config.toml
normalize_top_k = false
routed_scale = 10.3
balance_bias = false
init_std_router = 0.00919
vocab_size = 32768
batch_tokens = [65536, 131072, 196608]
seq_len = 1024
train_tokens = 541500000
steps = 4179
Below are experts of layer 9 (counted from 0) of a mixture-of-experts language model. Rows are named router (the router's row for the expert), gate (a neuron's input weights, with its number), up (a neuron's input weights, with its number), down (a neuron's output weights, with its number) and show model dimensions 0-95. Each number is 50 + 12 x the weight over its row's rms, rounded and kept within 0 to 99.
Before each expert's rows: a language model's description of what the expert responds to. This comes from a sample of Wikipedia text that the model never trained on.

# expert 14
What it handles: Career verbs after he or a name, and the prepositions that follow them, in biographies, such as played for, worked in, served with, died of.
router:40 67 52 57 44 39 66 49 53 50 37 58 56 31 53 58 39 57 59 46 69 39 45 56 61 42 40 15 46 67 61 45 46 41 52 44 51 54 52 49 65 46 42 51 52 30 57 52 21 66 67 51 70 60 42 77 32 60 48 39 75 63 35 35 73 50 50 64 55 67 38 55 35 43 47 55 63 66 54 58 42 43 55 53 43 69 68 52 35 64 56 59 43 59 53 59
gate0:62 47 77 73 69 47 40 69 53 62 59 58 48 45 39 40 44 61 59 60 48 54 46 59 44 40 31 42 43 56 79 69 54 50 45 36 34 54 45 40 57 63 62 27 38 43 57 74 16 53 38 35 56 51 49 52 41 35 53 31 48 42 57 58 64 47 49 67 64 48 36 49 51 49 44 71 57 56 56 53 31 44 62 71 43 52 57 35 51 42 50 37 58 63 33 46
up0:46 40 63 45 43 49 32 57 58 58 62 34 63 56 47 44 69 49 31 46 12 71 44 53 53 71 11 73 47 29 41 49 46 46 69 68 55 67 70 44 49 75 58 48 48 54 48 63 34 64 46 74 34 42 43 49 59 37 32 69 41 40 53 57 42 49 46 46 47 57 34 50 58 67 47 50 53 29 52 34 57 54 49 43 78 35 60 40 76 67 70 46 51 42 30 62
down0:49 54 52 45 58 41 47 49 40 70 36 27 50 62 37 35 51 62 52 36 52 53 48 47 61 58 42 38 55 64 62 41 74 34 60 62 56 34 39 34 32 66 51 52 30 65 59 59 47 64 59 54 43 58 65 39 45 45 55 65 67 59 62 40 49 62 56 62 55 49 65 63 51 44 39 35 50 56 44 38 63 40 41 81 55 54 47 37 45 16 57 47 80 57 24 31

# expert 3
What it handles: Digits and number pieces in years, dates, coordinates, scores and infobox data, such as (199, –200, UTC+, /km^{2}.
router:51 41 49 29 53 65 50 44 45 70 52 53 51 77 49 55 28 50 47 71 45 47 31 66 37 41 66 53 54 68 54 67 36 52 42 52 47 54 64 53 49 74 64 54 44 64 65 54 56 54 57 62 66 31 42 40 48 43 41 30 29 66 65 67 44 50 44 64 79 45 41 42 43 48 61 45 65 40 55 64 28 30 30 34 48 50 41 63 47 32 53 67 47 52 44 41
gate0:52 62 48 55 41 72 39 33 67 59 57 40 64 57 51 48 45 58 78 67 60 68 33 74 49 43 53 31 52 44 55 40 51 42 56 50 45 57 44 35 53 58 66 55 43 35 65 41 52 46 29 55 71 50 34 64 17 45 51 60 39 50 76 51 45 69 77 56 35 66 71 62 74 61 54 51 47 28 51 49 43 55 50 66 23 72 58 49 50 54 65 41 42 55 34 63
up0:57 60 62 49 39 52 40 45 39 60 61 36 56 60 17 61 54 42 31 56 60 50 51 55 63 40 46 40 50 25 68 58 53 57 48 55 44 58 61 43 54 42 32 37 53 47 48 44 59 36 48 41 57 47 34 85 41 54 26 62 54 57 29 45 48 31 47 59 64 43 40 57 55 74 15 29 46 59 50 61 52 37 39 49 34 49 44 78 67 51 42 75 54 61 60 45
down0:49 54 44 27 44 66 50 51 36 48 35 38 60 53 51 40 57 47 40 58 55 69 44 43 32 76 53 51 50 50 37 54 54 46 49 31 60 66 40 43 49 38 55 54 16 56 52 59 48 39 55 40 53 53 51 37 62 40 49 39 32 36 59 29 38 46 45 45 21 74 39 67 36 42 67 36 50 53 40 62 49 53 44 43 71 52 45 26 33 73 73 38 39 63 50 56

# expert 1
What it handles: LaTeX pieces in formulas such as _{, \, {, ^, plus function words in science articles on proteins, enzymes and receptors.
router:53 48 40 58 71 65 54 18 45 18 70 43 66 42 33 44 39 69 33 32 53 69 63 63 59 43 44 64 72 43 73 48 37 32 43 46 29 41 47 46 55 53 39 46 50 65 57 68 57 62 56 54 52 42 27 42 73 40 55 57 36 46 60 60 43 41 39 44 38 46 44 66 42 65 63 45 37 39 33 76 55 45 56 69 57 68 34 60 56 47 66 35 72 58 62 35
gate0:51 52 37 41 58 42 48 46 42 65 69 19 46 17 36 30 74 45 38 48 46 47 63 62 50 65 49 37 57 54 34 33 45 72 54 58 52 64 47 67 40 57 18 49 55 49 55 37 28 50 71 38 56 50 50 29 61 43 34 51 42 48 62 54 47 47 59 35 65 22 50 50 55 76 58 49 62 60 36 52 36 54 63 52 55 56 44 52 48 41 71 51 73 60 35 56
up0:76 45 46 44 49 48 63 50 62 39 73 49 66 49 68 45 42 50 54 66 48 55 61 34 60 47 69 53 76 65 40 44 55 73 32 57 43 24 69 46 52 58 53 65 58 38 45 42 60 66 60 29 74 35 56 52 67 24 42 36 55 39 46 47 63 59 58 45 57 45 52 37 59 33 44 39 41 64 47 79 37 47 51 35 68 47 23 63 58 24 52 75 71 53 42 52
down0:27 55 46 55 38 47 48 50 79 47 33 51 47 39 72 62 48 79 55 44 53 26 33 48 44 57 50 40 43 71 42 25 59 47 39 55 44 44 54 52 38 67 64 38 45 35 21 43 49 47 60 54 47 27 43 51 44 56 52 47 47 38 55 58 51 50 52 53 49 42 34 42 53 31 64 58 42 61 76 35 62 61 58 46 68 58 51 54 39 61 44 55 50 43 50 42

# expert 21
What it handles: Party names and labels in table cells, such as Labour, Liberal, Green, Majority, Turnout, Albums, chart names.
router:35 35 61 39 61 43 59 44 58 64 51 56 46 54 29 41 60 46 34 34 48 62 62 58 51 31 61 62 42 62 51 42 56 40 66 43 59 63 42 49 37 38 65 58 50 51 51 39 44 79 58 20 42 42 47 38 47 59 43 58 43 58 46 53 61 36 43 68 47 37 71 41 43 65 66 36 45 55 75 39 64 60 66 57 54 60 41 65 58 68 68 35 46 35 40 42
gate0:60 65 49 46 47 38 52 40 28 37 51 41 50 46 28 49 51 49 53 06 69 42 46 31 39 55 51 62 57 39 59 58 55 69 21 18 69 46 48 71 40 61 40 60 50 54 66 52 69 55 64 56 34 53 72 46 44 63 32 41 53 42 61 48 39 40 50 54 72 54 63 78 58 60 41 47 50 25 50 59 59 57 41 43 59 47 56 64 44 63 42 44 52 58 65 44
up0:43 51 44 65 57 65 59 63 27 55 48 38 70 53 50 52 71 33 56 59 36 39 54 25 47 29 70 57 35 60 39 41 47 40 78 61 50 44 38 61 49 40 36 43 58 56 74 53 62 50 52 57 32 63 63 44 41 65 56 62 44 59 16 48 60 49 60 63 56 23 42 59 55 60 67 35 69 50 22 54 59 45 35 70 54 57 36 71 53 53 41 24 64 42 43 59
down0:54 48 65 47 51 76 56 58 44 68 60 34 25 62 38 51 64 55 71 28 67 35 39 56 42 61 45 23 49 66 40 15 45 50 54 75 60 38 49 74 46 42 60 40 32 51 54 44 51 20 54 61 46 48 63 48 33 26 24 65 49 54 44 41 38 67 47 50 55 59 53 44 70 64 36 58 47 49 44 43 61 59 30 40 53 53 77 35 41 57 52 52 49 58 50 63

# expert 18
What it handles: Auxiliaries, modals and infinitive to inside narrative clauses, especially after pronouns, such as had, been, would, never, have rejected, to explore.
router:59 63 48 47 53 31 49 45 42 45 54 55 59 64 46 55 45 48 44 26 35 60 36 35 45 56 44 25 61 54 45 49 48 34 38 56 73 58 43 43 48 40 50 59 42 59 45 50 24 63 66 36 58 79 53 48 33 69 53 32 62 62 42 28 67 51 49 53 62 74 50 35 28 67 43 46 53 42 54 50 53 43 46 49 49 23 52 69 33 29 30 69 55 57 53 55
gate0:66 52 53 52 61 60 42 43 53 71 43 60 38 54 37 45 57 40 67 34 43 36 34 45 36 35 59 52 59 65 38 50 66 47 31 37 54 39 42 53 40 38 52 39 58 56 41 44 38 48 61 46 43 50 50 32 38 33 59 43 45 55 58 34 41 55 51 41 48 42 45 62 37 51 44 31 34 22 53 37 53 60 29 47 67 45 35 69 40 44 73 61 54 48 47 21
up0:46 44 57 36 56 39 58 38 50 62 52 61 59 47 57 38 87 49 46 35 54 60 65 57 65 68 41 53 74 34 48 36 47 39 34 45 48 46 53 38 49 48 42 54 62 61 54 41 72 65 45 81 57 39 56 18 27 35 57 45 46 52 45 59 49 69 51 64 77 38 52 48 57 57 40 62 55 56 49 75 32 31 54 27 50 23 52 43 60 48 62 62 58 51 41 46
down0:27 59 51 33 49 42 58 57 65 26 57 65 48 54 63 65 52 64 73 53 62 35 45 44 53 44 51 44 66 58 67 54 38 57 54 49 24 37 57 49 50 55 64 42 46 57 47 35 69 51 64 52 34 62 58 57 35 48 47 52 57 68 36 58 44 44 46 57 45 52 28 52 43 78 70 73 63 60 48 54 48 41 48 70 44 83 59 61 44 71 67 37 39 42 53 53

# expert 2
What it handles: Wikipedia section-heading markup and words inside headings, plus the line breaks around them, such as ==See also==, ==Career==, Performance timeline.
router:36 45 44 46 34 50 55 53 62 40 47 43 36 52 59 39 50 43 49 45 62 44 68 69 55 37 43 46 41 57 46 39 76 39 16 57 64 43 65 34 45 45 45 34 35 52 46 37 56 34 57 27 42 51 51 45 76 52 55 53 59 53 62 40 55 48 78 55 42 52 48 65 64 47 41 66 51 36 56 38 45 50 40 41 39 38 35 70 59 48 63 36 54 45 49 72
gate0:50 49 36 54 56 68 43 48 55 55 65 29 23 65 50 53 49 59 54 52 39 53 50 57 37 38 56 42 54 54 70 47 53 50 47 27 69 64 50 64 50 49 61 26 50 32 26 67 45 57 43 55 49 42 45 57 58 51 34 56 42 47 62 36 57 30 49 54 38 60 54 68 59 44 64 47 25 45 47 74 43 67 43 54 65 21 47 56 51 69 52 39 54 62 45 59
up0:55 55 48 72 50 50 53 60 41 59 34 57 29 57 64 69 65 57 54 50 39 36 31 58 64 51 36 36 73 66 44 54 58 57 62 33 44 63 47 51 54 57 38 51 43 50 29 50 67 56 55 54 40 51 65 65 48 47 74 40 63 56 37 44 40 66 43 42 45 30 33 51 71 50 63 48 35 38 52 57 53 42 63 52 71 30 36 58 74 52 71 45 43 67 53 79
down0:53 32 42 50 51 44 58 45 44 46 40 58 29 47 53 50 31 53 42 61 50 50 48 66 45 56 45 41 75 42 23 49 53 53 60 52 35 55 66 53 59 67 30 36 67 69 58 50 43 53 60 47 34 54 40 48 54 31 52 53 28 44 57 44 64 47 41 62 70 60 29 47 43 44 58 55 59 67 54 40 48 35 36 75 51 41 56 58 42 60 39 62 32 50 40 48

# expert 13
What it handles: Short word-start pieces such as re, pre, dis, che, ab, splitting ordinary words like d-re-amed and un-che-cked.
router:67 69 58 50 45 44 45 70 46 45 50 33 66 61 39 74 48 66 42 53 59 45 48 35 52 64 38 35 34 43 53 60 59 61 54 47 50 34 47 71 54 54 44 59 40 59 46 31 52 43 43 57 64 35 68 74 31 44 53 36 63 62 58 44 33 50 55 41 40 62 34 61 30 37 60 37 34 52 47 49 46 27 51 79 39 33 78 32 27 43 66 62 62 63 44 40
gate0:74 55 48 55 34 50 36 48 44 42 46 55 85 64 41 67 62 60 74 54 38 22 39 50 39 24 40 34 43 71 39 56 69 46 77 65 25 54 46 59 54 41 54 42 43 31 69 43 57 70 43 38 26 30 65 50 43 30 42 63 53 46 48 48 48 37 50 52 62 44 59 44 49 49 50 56 54 59 42 61 58 37 49 48 43 39 56 40 50 54 44 76 48 52 54 30
up0:39 66 34 28 49 51 67 52 49 41 53 61 39 46 50 77 44 56 54 47 35 62 66 43 59 41 49 39 38 47 67 63 46 51 52 50 44 61 55 26 26 39 61 63 31 43 58 61 46 53 50 66 62 41 59 59 65 57 59 55 57 40 28 35 50 61 55 57 49 41 20 31 56 52 47 81 49 57 49 62 06 52 37 63 42 57 68 44 67 49 58 56 53 45 32 49
down0:61 79 62 47 51 44 52 56 48 36 71 62 40 69 51 47 67 62 39 53 65 45 32 50 43 36 59 40 52 42 41 51 54 71 46 45 58 58 56 36 36 76 55 58 56 57 60 40 36 64 40 50 44 55 63 53 68 54 56 33 62 41 41 57 44 50 34 43 53 48 67 67 53 41 25 57 24 34 37 56 44 61 57 43 61 34 53 46 35 50 49 36 49 32 48 67

# expert 22
What it handles: Pipes and column-header words in wiki tables for track listings, elections and medal lists, such as Votes, Candidate, Singers, Title, Silver.
router:57 42 65 52 54 57 51 33 69 49 48 43 64 78 56 51 57 29 63 62 64 42 56 41 39 26 72 53 33 56 56 42 46 33 59 69 48 37 66 57 53 66 54 43 46 55 32 57 44 31 28 52 52 40 48 49 46 34 49 63 37 30 45 22 27 64 74 54 45 60 58 26 58 22 45 53 57 47 48 31 54 53 57 41 46 47 42 42 68 41 63 55 53 56 59 67
gate0:44 68 42 37 57 56 41 40 29 52 40 38 43 61 59 49 54 20 64 58 58 43 39 42 36 42 54 64 41 40 43 43 36 59 60 67 50 51 44 69 42 50 43 65 59 37 56 59 50 59 32 45 54 58 28 45 47 56 38 42 47 58 51 52 54 35 60 41 36 44 72 49 65 33 66 62 68 41 44 56 52 53 47 58 61 46 50 39 50 52 43 57 64 44 52 71
up0:60 36 47 50 65 27 15 48 57 48 31 43 75 50 72 31 58 49 63 52 56 55 65 70 55 49 58 55 40 53 58 48 51 58 52 59 42 30 52 47 53 69 59 68 58 12 64 57 67 31 74 37 60 57 36 43 50 32 49 46 51 40 52 52 40 55 30 50 38 51 54 39 64 55 60 53 68 38 33 57 42 59 60 35 60 43 39 47 68 36 56 50 40 61 37 31
down0:43 66 69 40 52 35 58 28 55 58 37 21 69 66 50 62 60 57 34 58 48 57 52 41 40 59 68 51 55 44 41 51 51 60 46 56 67 56 36 50 53 46 47 41 45 38 48 48 54 27 39 29 37 51 48 43 41 43 52 63 60 41 43 48 51 49 55 49 67 48 36 39 43 60 36 35 53 42 61 59 32 44 37 33 43 49 54 58 42 51 50 49 52 31 66 41

# expert 11
What it handles: Compass words and distance units in geography text, such as north, south, km, miles, along, as in 30 km inland.
router:58 56 53 53 61 46 48 69 51 41 46 45 46 71 60 54 31 36 55 40 64 64 38 42 58 95 57 44 71 42 34 60 70 70 45 34 52 49 51 59 42 42 51 51 63 54 51 37 59 47 38 55 48 69 31 47 44 51 56 51 47 50 55 55 35 52 60 58 41 48 56 27 68 44 70 63 47 42 52 51 46 45 48 66 59 58 30 33 56 44 47 44 56 32 47 55
gate0:46 50 49 47 65 76 53 48 71 50 60 38 33 69 65 36 27 40 50 37 47 48 38 53 79 58 36 38 49 22 47 80 54 64 40 50 38 45 38 48 51 54 51 47 41 54 52 35 43 47 54 49 46 68 70 37 46 67 15 65 48 49 53 62 68 57 42 47 28 62 40 47 63 75 43 41 41 42 54 49 57 50 53 34 42 58 60 59 56 56 54 51 33 49 57 50
up0:56 59 37 41 61 59 47 25 47 70 61 48 39 52 50 57 50 67 47 22 44 52 54 65 37 50 49 54 35 35 37 47 42 53 75 57 33 51 54 51 57 28 54 64 19 67 31 51 48 36 45 33 61 63 65 44 46 44 56 55 41 61 52 38 39 50 46 56 49 41 54 29 47 39 65 48 54 38 58 24 67 73 45 44 60 50 55 54 57 50 55 43 58 41 68 52
down0:39 30 51 58 42 37 49 75 59 69 50 58 59 37 64 56 60 60 57 55 32 46 51 53 57 58 24 37 31 36 68 56 38 42 43 42 43 54 46 65 60 59 28 39 53 52 20 50 56 62 42 38 40 32 53 65 40 37 53 21 66 70 43 40 39 43 59 46 44 31 41 49 40 52 40 42 51 53 15 63 50 54 44 51 79 59 35 41 60 57 47 63 27 37 37 48

# expert 5
What it handles: Month names and day numbers in dates, mostly in tables and infobox lines like Born:, Released:, In office, plus sentence-level in or In.
router:66 41 60 53 55 32 49 40 23 39 62 39 26 42 81 34 25 62 69 62 43 55 50 74 39 52 42 69 61 72 59 73 54 61 66 32 34 50 62 48 55 37 37 65 38 43 53 50 36 43 58 47 56 55 51 44 50 41 49 41 63 34 64 46 66 57 41 36 59 48 51 40 68 64 50 35 39 41 41 76 37 33 51 39 48 39 60 43 39 61 37 49 39 53 65 48
gate0:33 57 41 57 61 61 53 34 60 42 47 36 54 51 76 59 71 45 48 24 47 53 47 66 68 46 43 48 59 41 63 37 39 55 51 53 43 51 40 56 73 59 59 66 39 30 66 54 43 45 37 58 53 31 46 44 48 27 38 50 28 56 46 69 56 44 48 48 50 50 55 51 54 58 66 81 63 52 37 64 52 47 72 49 50 54 73 64 27 48 68 63 52 67 69 41
up0:34 40 57 52 27 55 49 60 25 39 52 68 68 52 63 43 58 77 61 68 50 41 44 45 51 33 37 43 64 41 57 31 51 39 49 37 45 63 58 50 58 65 47 62 45 57 64 62 86 38 54 61 39 39 56 49 61 58 56 55 78 57 45 58 42 56 41 64 59 34 57 53 65 56 75 64 55 63 66 62 66 49 42 42 53 55 57 30 43 40 41 32 51 50 50 52
down0:56 57 35 31 62 50 54 45 68 41 41 74 67 43 68 70 62 44 43 43 60 47 59 52 64 59 56 51 39 45 71 47 43 66 60 56 63 51 40 56 38 58 69 48 53 44 55 45 63 46 56 61 66 50 39 64 25 44 57 67 31 58 40 68 65 49 61 36 52 55 64 53 35 62 31 50 48 40 53 18 68 56 44 44 47 39 56 64 46 56 40 51 55 53 21 59

# expert 6
What it handles: Articles and descriptive adjectives opening a noun phrase in definitional lead sentences, such as a, an, first, former, and American in "a 1973 American Western film".
router:62 40 49 70 46 56 52 58 34 36 37 59 45 49 61 47 43 46 43 72 47 40 42 46 59 60 55 43 66 59 40 51 45 47 40 76 62 67 49 53 44 54 23 53 56 43 58 43 51 26 54 39 72 69 27 42 37 61 71 60 52 51 45 41 68 53 35 70 51 54 28 52 57 51 42 45 68 65 62 48 35 66 49 67 57 53 64 60 54 63 35 42 62 47 57 55
gate0:62 51 38 55 32 54 56 53 32 24 51 69 49 40 31 27 49 30 60 49 68 44 55 43 47 38 47 54 48 44 47 56 46 57 29 80 41 54 55 57 43 45 49 48 61 55 65 69 41 50 50 47 31 55 38 60 68 46 48 60 62 53 59 51 31 45 58 40 42 71 54 45 60 66 54 80 63 55 55 48 74 42 51 48 56 34 35 64 51 60 43 68 58 44 39 31
up0:27 44 45 65 57 52 64 54 52 63 74 55 37 62 55 50 57 41 48 52 72 49 44 34 58 52 53 67 56 57 27 56 42 47 29 24 50 40 39 34 48 38 44 83 52 50 42 49 30 48 57 38 26 54 38 34 43 46 55 73 63 44 49 47 53 46 75 50 38 57 43 33 47 70 46 57 70 78 56 28 55 32 58 67 63 23 66 45 19 66 38 57 44 47 47 49
down0:55 33 50 57 53 61 71 44 61 48 33 47 50 54 28 57 50 27 37 51 71 50 61 44 39 45 55 20 62 43 49 39 44 52 63 59 56 42 47 34 43 49 51 26 35 47 65 55 40 41 54 62 66 47 54 57 63 51 45 80 37 52 43 59 47 52 37 48 37 49 63 50 48 43 59 51 43 49 32 50 54 34 49 29 45 69 39 67 34 43 43 59 62 50 68 58

# expert 7
What it handles: First words of titles and proper names, such as The in work titles, New, Los, San, Santa, Great.
router:61 49 57 61 42 63 60 68 51 55 44 54 31 27 48 34 52 46 46 67 44 51 54 49 51 33 64 59 51 67 41 57 58 49 54 52 64 71 49 44 34 36 44 58 58 44 47 59 47 50 30 56 38 41 60 44 83 62 59 42 63 44 61 39 67 63 42 32 46 54 51 61 41 60 45 49 28 74 46 49 49 59 49 33 45 49 35 26 62 64 56 43 40 53 34 54
gate0:54 63 28 61 58 52 62 55 58 28 20 60 39 58 46 52 49 63 57 46 64 56 33 57 43 75 70 66 72 43 41 42 55 52 49 68 66 50 61 69 46 61 54 56 38 47 47 41 49 48 64 43 53 57 40 35 41 73 52 44 49 63 51 46 59 45 45 80 42 41 52 49 57 63 56 53 61 61 48 59 29 33 60 58 55 59 59 56 46 61 49 54 50 55 41 52
up0:56 53 42 28 36 81 57 52 55 53 39 45 49 38 30 29 57 50 62 54 40 58 48 49 60 63 33 68 60 55 64 59 69 57 47 48 48 81 54 68 36 39 77 54 69 39 57 46 50 43 50 61 39 53 68 62 61 44 44 38 49 50 47 53 57 33 60 39 70 37 35 56 53 46 45 54 32 48 66 55 71 55 39 44 27 58 42 71 62 38 47 73 39 35 52 68
down0:36 66 56 43 34 29 63 54 76 51 62 47 46 38 51 51 84 66 46 36 53 60 43 61 45 52 36 56 47 42 54 32 61 44 51 60 61 65 65 63 53 57 41 40 56 58 51 44 66 39 53 66 51 44 56 59 36 59 59 68 57 53 68 35 37 61 48 49 61 46 51 57 50 62 34 57 43 46 45 63 71 66 62 61 40 64 52 59 79 59 41 57 56 59 24 38

# expert 8
What it handles: First syllable pieces of uncommon proper names and surnames split into parts, such as Genyk, Degamo, Potosí, Harihar, Stud-er.
router:61 48 40 49 49 51 56 61 55 63 42 51 49 51 53 22 52 51 57 36 56 62 62 24 60 54 44 44 33 53 50 27 49 36 34 68 44 42 49 57 68 56 56 35 64 30 40 58 44 60 50 46 62 77 64 42 74 46 54 51 44 65 25 38 28 52 45 35 45 46 66 53 51 47 48 82 46 58 73 36 66 59 52 46 61 53 47 41 49 42 54 62 45 35 23 56
gate0:34 53 61 39 56 45 52 61 51 53 67 73 50 57 71 60 64 45 51 48 56 57 55 42 51 31 51 48 63 67 54 50 71 47 53 40 71 25 68 35 44 53 45 57 79 50 59 57 76 40 72 23 46 31 29 59 46 55 72 47 62 66 32 44 35 36 39 64 32 55 35 60 47 45 56 57 54 59 64 58 56 46 12 55 37 51 52 52 53 43 57 48 46 39 41 42
up0:36 61 66 61 47 51 68 48 57 28 38 49 56 47 40 58 49 71 58 52 59 41 46 72 44 59 65 68 51 34 69 67 62 70 44 16 39 72 43 37 53 46 26 53 32 49 37 38 54 69 35 60 48 62 45 37 39 57 53 59 51 20 54 56 63 54 56 57 58 52 50 49 57 33 54 38 49 48 35 52 74 28 56 45 48 33 53 59 45 52 58 49 62 66 55 45
down0:58 41 48 52 77 60 41 45 76 46 41 45 49 34 35 50 69 58 76 54 42 56 30 57 57 39 65 34 42 50 52 59 63 59 44 47 62 33 44 56 46 57 61 47 49 48 57 55 60 50 45 63 47 99 37 35 58 61 32 46 43 48 39 49 62 46 54 50 55 36 71 48 75 56 59 71 32 59 58 40 57 56 41 55 57 27 70 41 50 47 58 62 50 47 57 34

# expert 20
What it handles: Words inside proper names of countries, institutions, leagues and armies, such as National Football League, North Carolina, United States, British, San Francisco.
router:59 29 57 48 47 45 47 61 28 67 56 49 32 44 61 51 63 54 40 47 36 61 43 44 42 35 43 68 34 47 60 74 35 45 38 70 59 71 47 39 57 62 56 50 48 61 45 61 47 60 52 60 46 39 52 60 51 38 50 60 52 63 30 54 64 44 33 40 53 62 30 42 42 68 62 41 47 79 55 50 44 56 40 56 42 52 49 65 54 50 49 43 35 50 15 59
gate0:65 52 55 41 40 45 38 36 43 55 57 49 53 66 56 63 44 58 44 55 54 62 64 46 55 39 52 39 38 42 43 59 21 25 56 58 48 69 40 41 60 61 56 49 32 78 50 62 58 49 65 46 49 54 53 68 74 46 79 27 43 43 60 39 49 35 55 39 56 50 54 49 56 49 45 28 43 51 34 57 39 65 50 61 44 45 41 34 55 59 40 46 41 71 50 20
up0:40 65 51 53 38 56 35 58 61 44 23 66 49 51 35 53 51 35 36 48 58 32 46 50 60 61 64 19 39 63 39 47 40 57 46 35 32 30 33 36 37 35 41 62 42 74 43 52 41 45 52 47 57 63 54 49 42 55 63 55 57 59 46 56 41 38 77 18 62 56 75 60 38 60 38 49 65 53 54 62 44 58 33 26 69 48 65 48 55 50 53 56 43 63 55 41
down0:30 73 44 47 65 39 37 59 49 52 54 48 45 55 47 39 19 46 73 50 45 43 40 53 35 58 58 67 25 59 35 47 28 26 31 64 32 53 31 40 71 69 36 44 56 64 33 68 70 64 44 43 58 44 51 68 65 58 75 38 57 39 61 52 46 60 41 67 45 52 37 41 42 51 41 26 62 39 34 58 37 41 61 40 45 46 52 67 57 46 51 39 38 52 67 48

# expert 19
What it handles: Personal-name pieces, mainly Slavic or Eastern European (Vlad, Ivan, Ber, -ov, š, ț), often in sports draws and rosters.
router:37 68 39 59 76 49 36 35 56 53 53 61 62 50 93 71 59 74 69 52 40 46 53 39 37 48 45 55 53 60 56 36 52 62 59 65 51 42 35 63 70 35 63 51 40 35 41 68 51 32 47 44 44 51 49 55 50 50 43 39 56 40 70 64 45 31 43 51 58 42 59 66 31 64 31 62 58 37 43 40 61 62 76 43 54 53 57 23 69 66 56 41 46 81 49 40
gate0:33 34 50 52 49 53 43 53 56 59 61 36 43 54 66 57 70 62 50 64 70 46 36 25 29 33 36 37 50 49 57 60 60 30 51 38 51 49 63 66 70 47 40 46 39 66 46 71 56 74 48 54 36 39 36 43 45 52 18 57 52 49 59 53 55 57 53 47 39 73 52 41 43 52 43 48 38 62 41 55 62 60 21 47 15 42 57 49 55 62 33 47 65 53 32 66
up0:56 67 58 66 37 45 48 37 60 49 45 68 47 49 49 57 45 67 42 51 30 53 38 33 44 77 46 55 62 51 51 45 57 64 69 60 40 63 39 61 57 38 49 56 51 61 64 34 82 58 62 62 48 36 51 50 49 40 57 43 47 35 65 51 82 63 58 56 58 60 53 53 59 57 61 51 44 46 49 38 26 57 55 64 57 41 56 45 81 40 32 62 50 57 78 32
down0:42 51 61 66 38 60 58 38 47 26 33 29 69 64 24 53 68 42 59 54 61 58 56 56 37 53 58 49 58 51 71 47 47 46 54 51 58 41 91 70 59 52 50 48 14 60 45 51 42 27 44 60 54 50 56 36 36 59 30 32 43 38 54 46 26 24 49 54 70 68 53 69 34 62 45 33 74 65 58 58 60 67 32 59 47 31 46 45 61 31 63 58 57 71 36 64

# expert 12
What it handles: Line breaks, dashes and first words of infobox-style "- Field: value" lines, such as Running time, Binomial, Length:, Time zone.
router:72 49 66 45 43 54 67 35 79 63 44 57 52 40 40 58 54 29 40 21 27 51 53 52 47 51 31 61 38 48 57 39 38 35 65 38 28 21 63 48 28 53 25 64 58 58 47 53 53 51 24 49 40 57 61 47 48 37 49 52 23 28 33 51 36 33 74 57 60 47 71 64 66 38 47 60 48 52 55 42 47 57 33 65 85 58 66 56 41 46 32 53 43 58 60 52
gate0:53 70 46 47 49 40 28 48 53 45 52 53 73 45 46 59 50 32 23 66 35 61 60 66 29 56 32 36 41 59 48 54 59 41 41 28 49 29 40 52 53 47 37 65 32 35 45 26 11 61 36 47 44 38 50 63 47 57 72 72 54 59 43 46 47 70 65 55 49 54 56 40 62 53 51 59 41 51 83 62 28 12 44 50 50 31 55 49 43 56 62 40 52 60 37 49
up0:69 58 38 69 55 45 42 49 51 34 57 32 50 45 61 54 52 47 56 30 53 64 42 67 30 73 52 48 57 58 53 55 58 47 40 45 68 66 53 60 46 48 53 41 60 72 58 57 46 67 51 46 51 47 54 35 52 65 34 70 35 46 47 45 58 69 64 40 56 35 60 46 56 60 55 58 46 36 36 28 47 55 51 57 13 66 50 37 51 47 72 43 29 57 51 47
down0:60 52 40 55 46 42 62 64 57 41 54 49 57 43 60 50 34 53 38 38 39 56 67 45 53 31 40 38 55 39 45 52 35 58 55 56 41 54 38 36 70 52 48 61 29 51 68 74 71 63 63 41 46 42 42 42 52 47 42 43 16 41 63 46 45 49 59 47 52 84 52 64 41 46 52 45 24 61 42 14 58 69 64 43 53 53 49 35 58 61 46 51 08 49 26 58

# expert 10
What it handles: Table pipes and semicolon-joined numbers in sports statistics rows, such as 0;, —;, 39;, and the pipes between player or match fields.
router:54 52 40 46 58 50 51 43 56 24 66 56 49 37 34 45 49 58 40 59 57 62 64 65 63 56 33 50 60 39 27 34 64 59 45 55 44 62 38 44 44 51 66 35 67 36 60 69 62 67 54 58 39 38 58 55 54 62 67 62 57 31 52 70 46 59 50 54 58 35 48 38 62 45 45 44 78 58 36 32 56 70 54 71 55 49 62 44 41 52 40 28 70 41 49 52
gate0:40 58 27 29 42 56 55 63 69 57 35 45 32 59 54 63 66 48 48 55 42 63 38 60 47 61 52 48 31 21 53 68 51 41 37 51 58 68 63 42 53 47 36 57 50 64 54 41 32 52 66 68 28 49 55 76 55 49 64 42 40 51 62 58 46 68 46 41 43 39 27 51 40 26 54 59 57 50 43 44 51 62 46 62 51 53 64 45 47 27 68 36 71 52 62 12
up0:31 39 35 68 58 47 32 41 38 46 59 62 67 24 47 54 50 63 57 47 41 54 43 54 54 66 61 25 67 44 59 42 62 43 37 53 43 68 41 40 41 38 49 62 40 50 37 39 68 50 62 45 60 30 55 61 66 42 54 58 62 18 56 30 48 57 43 45 52 36 37 49 73 56 58 47 57 46 38 58 61 44 63 63 53 45 50 45 49 49 61 61 51 56 37 31
down0:57 39 38 28 45 19 39 66 49 49 40 45 63 38 45 44 54 59 33 55 48 60 73 47 46 52 42 32 35 41 41 42 61 60 51 54 66 63 25 44 68 43 29 29 42 76 53 51 35 52 62 46 42 38 39 59 44 44 58 74 49 47 66 32 72 47 53 56 27 25 50 38 38 31 41 43 56 20 44 57 35 18 51 51 56 28 52 30 40 59 52 58 44 49 67 59